Weights of a small mixture-of-experts language model, trained from scratch on English Wikipedia.
Size: 14 layers, width 256, vocabulary 12153, 62.9M parameters.
Experts: 80 experts in each of 13 layers, 4 picks a token, a softmax router, a shared expert of 128 neurons.
Training: a variant of Muon for the experts, 261M tokens, 7959 steps.
Below are experts of layer 2 (counted from 0) of a mixture-of-experts language model. Rows are named router (the router's row for the expert), up (a neuron's input weights, with its number), down (a neuron's output weights, with its number) and show model dimensions 0-255. Each number is 128 + 24 x the weight over its row's rms, rounded and kept within 0 to 255. Numbers have three digits each.
Before each expert's rows: a language model's description of what the expert responds to. This comes from a sample of Wikipedia text that the model never trained on.

# expert 9
Description: Auxiliary and copular verbs. Finite forms of be, have and modals right after a subject noun or pronoun, such as was, is, were, had, must.
router:170097135139144109146185157160098127158128110139130109158140123102170112117144147093104132124135099133120164116101144128102150149102114132128153105159149150172123118147158102146109095096166169069164120143119099086117115157134126124118151121129112133074139101169126141135122132094136163145101156162100109117119173158125126166108136094118120151107117137118093101126107166159127078121086115125140133156127115169153107135103085079100083155070066112150154134149124146137140148167091108118128123106147119124167120099091104146114128122110105116094101124132129134110082122131182137109103129145131153107142146138119083153144144138103166103164107145100138096116135153112114131094128128114148099113101090122088149105166133134129118180156138124139149147105122125144157112154141156
up1:141156175163097098131134182152190120092094134118121095156124137126160134110123118151096174182098081151127117139106091097163076114093119093143138153122113109129114170147131141153141138088129158125142103193147114151105130119121097142118145089131126156114120107118171149138135106127141112152142145110138162132151115114141126105180120125114129092086090126141149125142087117148178127109140132115166152140168081117121147157088120122100065115089116103090130096138130112133142107131112096144135140107134129080117111133122159140100128143129096105123113103088120124131137134110165149109101147132162064136138082094128138137116109102116145106125135160133138132110140136120093140112160116155147113111124101159115144157112147103142152077141111145146150139168155102088115145116125097
down1:129107120077136205126079085115095096169095112116100131116131125096098106188120154119078118143121152111153139119105150135115159124128167122156120116173134088111158097121096138145150109129120104156116124133140158121144120124174131108116135112119124130074108119139091143148108120114156087112139113173102149127114130047162156069128110136141120138149112156130124111129134158139074117105131133074106111129126138114158103088108115148114120132134131143156140132134134109156154142097156117129130120109158105153119104107142147106152061125118139141141096152123177134138106170142102141133136105123121132113120150102154123144110135176132145109123082159114096171183108127112135103163123158092121122140081142121137078118143125114125134148121149110113117074095121159133134118107126158

# expert 14
Description: Common nouns and adjectives. Content words right after "the", "a" or "to", often the first piece of a word, such as use, similar, distinct, largest.
router:105174095122120144131121129131135139106115119133114147145120108139140114114139121122093167135114109111122099148149123101179144141087125133127126165104106155146145097153171164106150155121125161134145120099100110145091121176108123122114129135162147101134170072092117065090119135150134122113099122137151118114123132085131136157104166160110152122138073108128110136176120124135142147100117110125104145142118155142052120155132160126109079126105142103120113137101112133098103133151108127108095110133133178128098126170098094146184153156159153096120094132111109143170154109097166163148087143128108110138123160141129113159133111102149164118130121132158113105155111108146128153087110140109132145110117102133087118133087110134118111081102076127114103168124113084149116090102148080
up1:092121100116123119153126114102119109129128124128108102137121086153110107100165118144114153148060109117094098117128092093123167134118130135162153156149109146112141137137159160116177116105093116150121121153089118143145082154137116114146118156134085125124104144159147152107134105115146105101147113138121180170100130098109132100117157175139144148111129061132144139165129079179104127116104144077122135079082146151114129150115137114156118134115115159134145135118073145128141137132175165145112124100113163133133165163147105104121121155140122133097127127086110090143111140119153121127097154098101092099106117150132118153120147143127130130164086160130112090138113135178136093108095139137064115130115128122089134114126133088128129161091087158103126137169152114154091131094152113
down1:118133132089123146147146113088094126133150079098150155126152116150137159064157121157131140150112157111138081115133113127154146094165113161130128145115130120135107103143151158114177149157117096131103079142109135118114114145117121138099097092091126096114127119101168151117149115107123120121131140107098120123117133145108155154110144122095156148144129117172174100100113100143151138147148132088150159097121110164112135135103126108148136135096164167174143112112079084099131137135119139170115106137107114108165095119154182093137125109098144142089213106134114125109133123080070112168121144120141134128121133128096131152161137139151077087139120120098125132143085116159140129123107153170133114157121110125110136115091136136099110113146155129129164141113175146109101103150161087

# expert 58
Description: Verbs after auxiliaries. Past participles and adverbs after was, had, to, or a subject, such as begun, been, known, based, formally, originally.
router:114138122122099148167161146130138122127115117126127130152161179102185116081116122127094130121121104122127154117139130097102154133121122183110130153152136140132094132180168135124110144084134163115170132113155127127117095118098105134089106149153117112104136119156095107116157131134162153119105133146161155107160121081160112175137147123099115136094102123153090099106114131135100098093085107155108123169111130126095083133125105134141078129086113117113114129115128083110138135167094138117095128137139140142120138114176100124128152110103136096106128120135129137167137122107168183117103109127149074129138107179126126129135119093116138090135076167148127088124132117147122166085150145175129162119106091104090174117146144154099083085128151118132135135105076137110130106123142111
up0:140097089151108096175085126166123138135133107128134124113092142144129152111148138119150137140128118163073133182092163113099091093114153147125101143117108083144092135112151117097122113119067094129138127121109140146108138122149145128172167151153101171164118147139121162114129112162136124138149118115127168178161121141156121078170134152169145122106140107133101114115126149105121094115156153123095144132156153115123116121146123160171138167110177160129169118124151129136167134125131108115134107127133177162146104191162144141157100139144129140124087126161136178146143099129133151112143173135148099166118184155106142086118102134127106129141132139125160149132116111166148183122153140127099183123119141117138145122111151124104181156135091133124134130112126149127125112139169106
down0:143118093116127103135124144162127112096125106138124140131183133157158077143157137145160156095119121149095114116102164130160145085130147135127103138101089118127134105095163104140112135154144121126138135121073123106120076114162131180166150128139101137173123121146124104154155165141139115141104088170058116130081108151091129092093144142156166103164172152138183094125148152093116170134150172134144172114165160089166138112122137141095127152122131119134144111130101131157136127132106119131116135125140134124155153151162145151149129107088121126138095126121112170120113090162144161081129197114114112179125151134118145125135135114104158117125118124130123100130108147127117174104170141139095135087131140143098124113148148150099115132126082179136130107107132129147137133105120118